Below are experts of layer 2 (counted from 0) of a mixture-of-experts language model. Rows are named router (the router's row for the expert), gate (a neuron's input weights, with its number), up (a neuron's input weights, with its number) and show model dimensions 0-255. Each number is 128 + 24 x the weight over its row's rms, rounded and kept within 0 to 255. Numbers have three digits each.
After each expert's rows: a language model's description of what the expert responds to. This comes from a sample of Wikipedia text that the model never trained on.

# expert 30
router:192137134140131154119140076125128120089136096149105089130068127112141119152152175104124127156152107129113160122148107106132152146148072071132082108126126110109174098098110074129121149148157126128151132139141138132128134056133160137147091130106138100130141098097123116158138139110123089121142125087134147151129119096168128148139122122176113107149107159103115111144113112124157134129124143147110159111116156104131118113146135084130150114112099156164124126138110143117092114087164156126150122139131148155102159142196168137153169069135106120112169156129124122126112127129097089112141079111141129140157137132131138120132158113104068145164132105099149144136123070121111144137136128119113157128093125162130132137171146125108176171144128116134112143106144122077132168141107114
gate1:138095146143142126138176086107132108186116154130155114126107124122091062139162148107143111152156123148120139145161116159104135128114103091102159140162152138127154140101100073146151132156092147113091140127154108123148155106094100135140126126137126125131064136112111132162140162110113140089152098091145167084094097111123125126126131118166095128128143072135158133121122141111149182094071126133123163105128130131125116106082157139155085139146128142132142134139159129112117157156141150108141109152121125137093123109101132126106149149079151152095161160139140151145095152140114117116100158118168160125152122142136078130092134148111124172130168105089157137108092167119127120162115094117122147101130130157157155162107164102158162129101109131126127146141129136078130088115156142
up1:119127156154145141144095113120132134133118117129126163119168087142113095139166126124162131122180131149092125141117133093129129085106151105104140157138128126145183118127101118104120120142095129113146131110175185130133108140086115151107130082113147175185091116114140093148138143103126148128134198083149120111110112089131162115104116123104122142142156096183119117116120101169100131154112145107116107132110165123130132144133119112144137122127117137105146131133150129153142131117133128131174108155101118140084105125116072125104131087124079122043142109110109104137107131131108123110139125096160161153116107148117067119130114137132133100085122123107152148096162179104119097107123101127119128096162131127146133117153100118158149070098121125117131104185171150134122175096139122
What it handles: First pieces of words split into prefix plus rest, such as un, inter, Grand, Pro, sub, counter, often capitalized in titles.

# expert 38
router:120131141122113134129094146111094128096100133148136134119145140122112083143098118081127118137148128078096150132124125095149080125180127116126141197133109106137143153080148132109122129116117150130187128127128101115118132105122157102120098124093138110111133102141171196145119115147127144135124115124109090169141147106151119133118089104125094119132133120104162103108102120142093123131099162092146090137103165115114136151154142103119172140133100119107120142107125053123156121079168129120155133184095128141140133094153179129160112150069127105104110184141138107100095100125119128142146136108071124145139136206107131098137141121160114194136130133121133138140106118150119125145135156132153132141112120152129106135152069142118138123149097105140113148078118103124118147125122113
gate0:116170200149109111138108136142098152098124129149156121159141125122134112117143142125146122110099099113176064118140120134140144120114128124149123180130150094112103143138091138110159170109128109101099124113093120188138123096129087115149122144136133150079177141155177123134078124126118124107146114144128121141127109124154147138135097074128100131151133088091119128146107134119141154168154158097127121141145176130128157133127128114172139083084129136147156155101141080119105124127154137134081153149118137162126102094122116175113162156129089149124127141157158138174129117127171127162117120109149131109148117156091133124132130114137136142153118096134129147115070184178139128130118130124188146175112127157103114117126096152099164123131166134148151167106144113104150121098104140
up0:129113141109125146140113109112119159099106114140158147144156128131113141132131131155122112156087151120118119111116135124085136126119149131126150088148144158099090065138113106169117109129166130157135145101162105107101152139128134130083160097119148059118174101129096120158176131133119113204168140089164119085134132129126094149101152114119139106120143071144138092091127128112122145134175169124135106152146098160107124130162130174120111119149125125111128139131146149124135104133128134159117152166136111112148115105110141152125127135122107085124093136132130185149158120136110103100173106093106063133141161070132102118132178164139106137122142157145106181119154119087110132130152153132139117123130126146130105136136101168113145177142091170124102135113125104161168128123157103
What it handles: Short vowel-consonant pieces inside names and words after a capital letter, such as K-ow-alczyk, Broxt-ow-e, N-orf-olk.

# expert 23
router:129141154136148088122116121110143110100116119155092122126104158124136121129101136112151125131136059133096137142144146100093118141146128073133112115119180075065188135125126083098168169144136135133127143132118132131137109129133098097132100128131130135094133131093179152142086107126085111140128149122145090141159136109128133120145119068182121131129109144134117156119137135156108115149132113130093134112125118119138120057125117136156134103088142124132128138095069131111109128111146122119118092137068141122092128102123120081137109129121124117116135135116120147105147120196121114132152109066077166110127150142096143121114128122166116127101127150138161123160126107151135136143133117121110165113108114128100114185157111109107118128184110115148091124072114081109115151170081129
gate1:140090098181114183109082107156137117128162095164141151139122148082145108117130132126135111130141130167119138130144158121144109129138143118127107156152095107120154169154099142117096149144159163121154124107099146118118105127142082096124096162117119142141123140144112110134127120112072106146145046117140139145129104112098135157135089150142160140143125101121143139083155118137138107121159134128068152168108165164149114114150114132099133119115142162156116134141163125164134113122155099095139102116151145129184101168100161161111118135086088110161109092158115134112137129113098121131107125145140138095131100166159116075087109178113100140119115118106137123134125108129117165116127162119067130099112083126113093138124115090154134117175060129145139130123141131134164121116118121
up1:151106151096160136171135131163161173146119082173095122092153128129129107114154119116137103152079113091133115146130113138083135152123153101103118164202125110152133150167125157117139141138137102128116135106119141146135105157102103091163115176110104120126090099170155155121125151152106161128121111136197110115098109139101105158155181118131139121131144114135131159126129168133146146122129156150178133131113104126164090114132097132129119141151074151095120161134134170169141101112163114119135116112092124126141129144108113097113194126104119173151137101077134148117118143136103137142143152131091102132141076114133124104126115140087129155106116130167112127131148128171120169083126122164101133171125165083136140101131097139132129158143121153139111105130151109105135139115145098
What it handles: Periods, closing parentheses and table pipes fused with blank lines at paragraph ends, before headings or new sections.

# expert 36
router:145129153146114114144152093094115149124115110129129101096132127135106127168086139108138118117162105096140104125122148132130139149146077104100095176153128110120137148112114082124104150136119135147131136126115109112151129126137129116140155108090126093128148119153122149142055110131089090127138096098154090134084162128172156134140153117129109134090131099132119119115105126102116126097104136046114171125121148128123174113156150125209126104135107139115138118120146108116142100161163126101095129188071130147128138117178160126175104159116095123132122162155099104134122118116110111147131137114124136087142109114115113126112139122134081178124150113097115162138117105138126164122156142134112086083104098147120085105098100144107140126161171108129073155089164107103122120134126124
gate1:113101122130108150154139121119099106158169136122132145066138120124134161206166165127082186143112128114129134133121103110094129165103130187088120132152136133103169149170112143124146160118131145110079127157099138163141143164120101102130154125163112150127123099156085155156110149130112146153131125141085136168124152118138159134126103088069104159156109140130131120132133120147136126118123092152133155127129122095106130128179133126084127119161142142124131132134137140134160168106133109144132136133106116108116158124168082116135131147117128107121127119098142112108099120124098137092146095139141101124151151129105067152108110112140095105099124169143136113158129124127093181124095151147109119101121112098122086102120093129170165155125129125074193151088117108162135125135152150
up1:116092123106102129115105114107145184131134118100077178150104112111077089121177098141142107126120145102140091144121095106094159163145160102124108142149121145139138144113114104159108132088139109134138125151140124150128118133133142133149100111130093130137133079100135130127088147135125088101111122144169084185176116165128137115143133159135115137156125103124134138157100093103106099151154110089133128124109114104108129140165091127165119122129105112101142123102103159138139083111107171144100119104100142166135129165160097149133140128135087133099109101190101102120096117128103105095099104132098123117123151081144090137076162132138119121121146123155094148124136109160132111117113101185094114147138127141117114048129111115108134123132132104134129142145199097135102138121133105
What it handles: Word pieces and short words right after an opening quote or parenthesis, such as if, He, So, or fragments like sp, rit.

# expert 6
router:125132096149132125131137105065096113101107129139143169109117124120114088163100137113146148139148115113135141170141107115145161162118096106120109147127135121141178129053128101123147171141112138148136131134123119096135093103133164137118143103100120117140156107122137153187121100143139120128105109139154123141106150103142182098114103123129102059122131114131138105136111095125112125165138128130104167139083126128117178084138132111161122151125083123127157146122110139115105096156131143112155139162090155082124121124126149097138108109121111116086092140142091100132126116145116085172133094105113140171172110134106151125143145096086112125142142132045147121134088115148112110136131127114102107083104153159103127126139100121098148114170124093127122086115140130067103181106115140
gate2:134123145119113148171127103170157143165113149088129123080112130094103131120105128120114128169113143105140158142129133175097137141103131109118095135097142093098101181135160136146129110141146126149149133138103090132073090112109109125154081120145108090131128122099147108126103134127111116098148129088143118111074118150117118115140095115102127121104124135161159111116091148130079108136090152167139132104120157110092100138132145121119153126138116149118156203138102141090140137124144113135146108120110086135092120153102122130127172157132127153124154151122197128132119130163098059097158144112156121161115131119131113161130122131129130162117135062130111149113164132130145174122128121084202162129111107136139148136126137119107100111121085112086103143164157112106172132108149138
up2:147092144070117138140154131103146095125124125095121166130118107100120135114141081127133078113165132164176110121141124107109109125115109114161122120136123130136135136085177108141111130122177123116109143125125122160109091102111146091119154143148124092093140139166135150104141100129073094121140090113140106054122073138163161125133125117142167151096089155109122134165137118135100138134146147156127121116121120118085155122136103166144129134140190137110172141167079142092124116126110133142158109107109062115170152124115069142134132149129118125163152103105143124137126182145143087112121094140139087143101124088129134142114120120091115161167145135120128143097135116110109141107117145163105157125145119101136154103107149142128164136150097162164131129132119110136168094106177119
What it handles: Quantifier and partitive words before of or a noun, such as one, all, most, some, part, every, not.

# expert 56
router:168159070147135112139091107115086104136105117145125148109114184112107102156085139140112142157148111090114144134139127132130128157124089107145135139078139127130110102112111100105166140181115170132148108140143111103154111130142116107169125134139151156121171106110186101131104068110090137164119192123110125149140157081136128112122100095133135112117110129168149122122083142148171118109179149104142117097140116124125148123121170090100134107117110173143167169099121115085135125133151163084152097102122134132105131145153129106176145129098132122054122127133115157108139113107100164143155116115132138165128169146137123102150128125125162131129131124119129134136133091109143112176138145094080127102165131124080161157142146127108110134135121089136115123109161129137089125129141130
gate1:136113147123105150136084142147163128138124114133073098143130121103107140132113108140169160174158126127134119140113106134165116124132164164146159177114115150103151148140142137114131164159142172123152121113139097123143122129123129124102115137164136174160089174109149130136099156144072152113087109114120151156116121120130166113169074137121160103145138107133159103120139115160097138159127141109105161139120120158131138140121111144121123159137150138100136146126153097098166106135100123095145068128130150168111135111135139127108161121159155160108114096101124083143108163146092138150129149160123129169149167174089139156153142115165185119169102123127137171136099169087170144122136149140136114112113078131162115132164088140150147116152108126085084104161147158150127140141116153
up1:098096129102148129101152111071128130130101128083139123106137129088138102129136116135105106044113105110103118131162168130120151145127129098138107137175150133138090155113149135105141166100148135129113110123159123132170115154107083135106140150098149158114071146185086134119160139101146145138137093098127135126128134100096120102133168106114133147123132141078165166100110142107109112134101101090163113113107099105107151073127177149155110105125120112097169103124117096141147128154093105135102158131093114122113146129107101116157164145121157062119117130101075160138153085124152140120088108109083134091132107124139129154145144113088153159132112126120088114122085145115122111168107125105089149161151131119126131114136124116142110115102120112110128102115129142092103125107169131
What it handles: Words for administrative units and places like district, state, village, County, Pradesh, Maharashtra, and Indian party names, in geography and election text.

# expert 9
router:194170112144115095091102130118112140113101100139128147173088125111127107161127114135111100157163103098121122139139128121144156144120128093126077127147167115117150112072115112074160117179139138146143134154128128121122143083108133108153137091102125114119137120104159170110142133104152123148172157151073104124141132083158170114103134131126124091118104128133113098124117103128090120102144119089109158097109128123104144121129131098124118069100137175141155150140097115100101115132172156116138110134128133096100159126141143093162128100138073094123103114139090138102107124146114121150127098085122123090117144138136133133144167134160144174129131170121181139133104106135145080127134107133115148121106115150045102150132114124129134106180132132132127140107165139114127111124089160
gate1:174147114111134110113178116150114140105149119107112088101152109117087131084107105140135129133080097126147135059095171109085156110150173165077094131121104106054107125105118136126103124126127127122082120100113149094160135140111121130143098148101139106119141157103080095147082141141148096117113104154158132076126104119104127109133128120161117161116120127124145134138091152147142119138117099132085153117090165146185100157090165121121143069131110113118140139138109117099102144131134126126110153118138105121104105139108136094132168126143088129146123086147136148152166123109137135135134116133128124123127135115103097092125156114126130108113091128136136155169141131134108125098133105065122125173080066100113104155148139129095095103121140161169128109123115136132107111121122108
up1:090121091178120170121130107103147147121112154137119100135152112132145105121153160095132116126124132166097127155120129088118111089119096171161071106136123139124146095144133126159172144135130099135138076139172081113131132142188093109150134130126110122169100161147140126133112103090088115107136104117101136160119149122130125160132094122115184148154101179131123088160166151138131144124089126108124086134120122157159095093172105162160159147105095112160095149149129112137114067130131100137150089123088158145124133140150148130114129098110151103155145134152124112146145100098146119118156141118161113151119122107153141151150201123121103094116103074123112150097167170109119116144131123158133145104127155158141132112119130132160137143142116129081146119145167124128090142120135125
What it handles: Content words like different, similar, related, research, plus unit pieces such as /sq in infobox density lines and Employer(s).

# expert 11
router:157150093145134120134124105123087120110076081160114132116115192106114123165120157122119114139169133137098133122140117078111139154176114117126137134084138122119122121119131104111172144193090168149201129144169131126126136122155111095106118108136176106150142113159128126137116089109123130139151144150100127147164162093165133122185113106158124100137119145108158148136064126146160136091154143117116129136126109152127123132142116082148120126101137134105119136072105111119142126090158177095147121115121142106104140143141148101149122139086134105122166144122144112101164133126108118169138133103119122172133143147141151101131189121136128124128146106127098121168119114134115115176138136092130129109110127169107171126126119132136194160124107123171146136104136123139094136149064134
gate1:135098128179185130151125144087111092149106106119117134114110136113157156127158089130115144122141094181097134177137081131138118135120142141147158104123154128165113152122109169142156145127117115123175118154119166110138120138122118137146159164177137148129132132115112164104122164099112133128102130161160141121134074060153136129104125130106144123128157102150158116139103096143096129123115134113146157109187136099108109144126127097140100140128132125156158167117083088063162122108151158156136143108088176098100131146110087132172089113110153126112148162124152145098127093132114160132103149202132132144121144094128095126136115139119173099138107148137119147097126122129123172128140098082121147135121101129153113118154163102156113111131089124132124142142117171124116106149094115
up1:100195123135128109142186088122183141162121090136146134138147144103160134102121095111129133111159126134132105126106110158133148092134139140125118133151148151120146150124146120094116101119132161166108103128152157172106171126168114112118129102096114140115157117161137124158129111117158105113139122105109103157095160116151173095185145107113153166176149144094134112150138141153132125121159079128096148169097143141131155122125113107097155133096164097123142090134092130134125101140146130109164185107107143125113162152123098146132107160094129103135149105124113111125133135164115074089131185140165114133104138124122140167125138130123108132108066146111152108134136162137135130106126112147139157089150136107120119142167173126173154096145174080109134100150140115142110093136158149
What it handles: Single capital letters inside acronyms, codes and model names, such as SSRI, NFU, PAVN, MiG, PSV.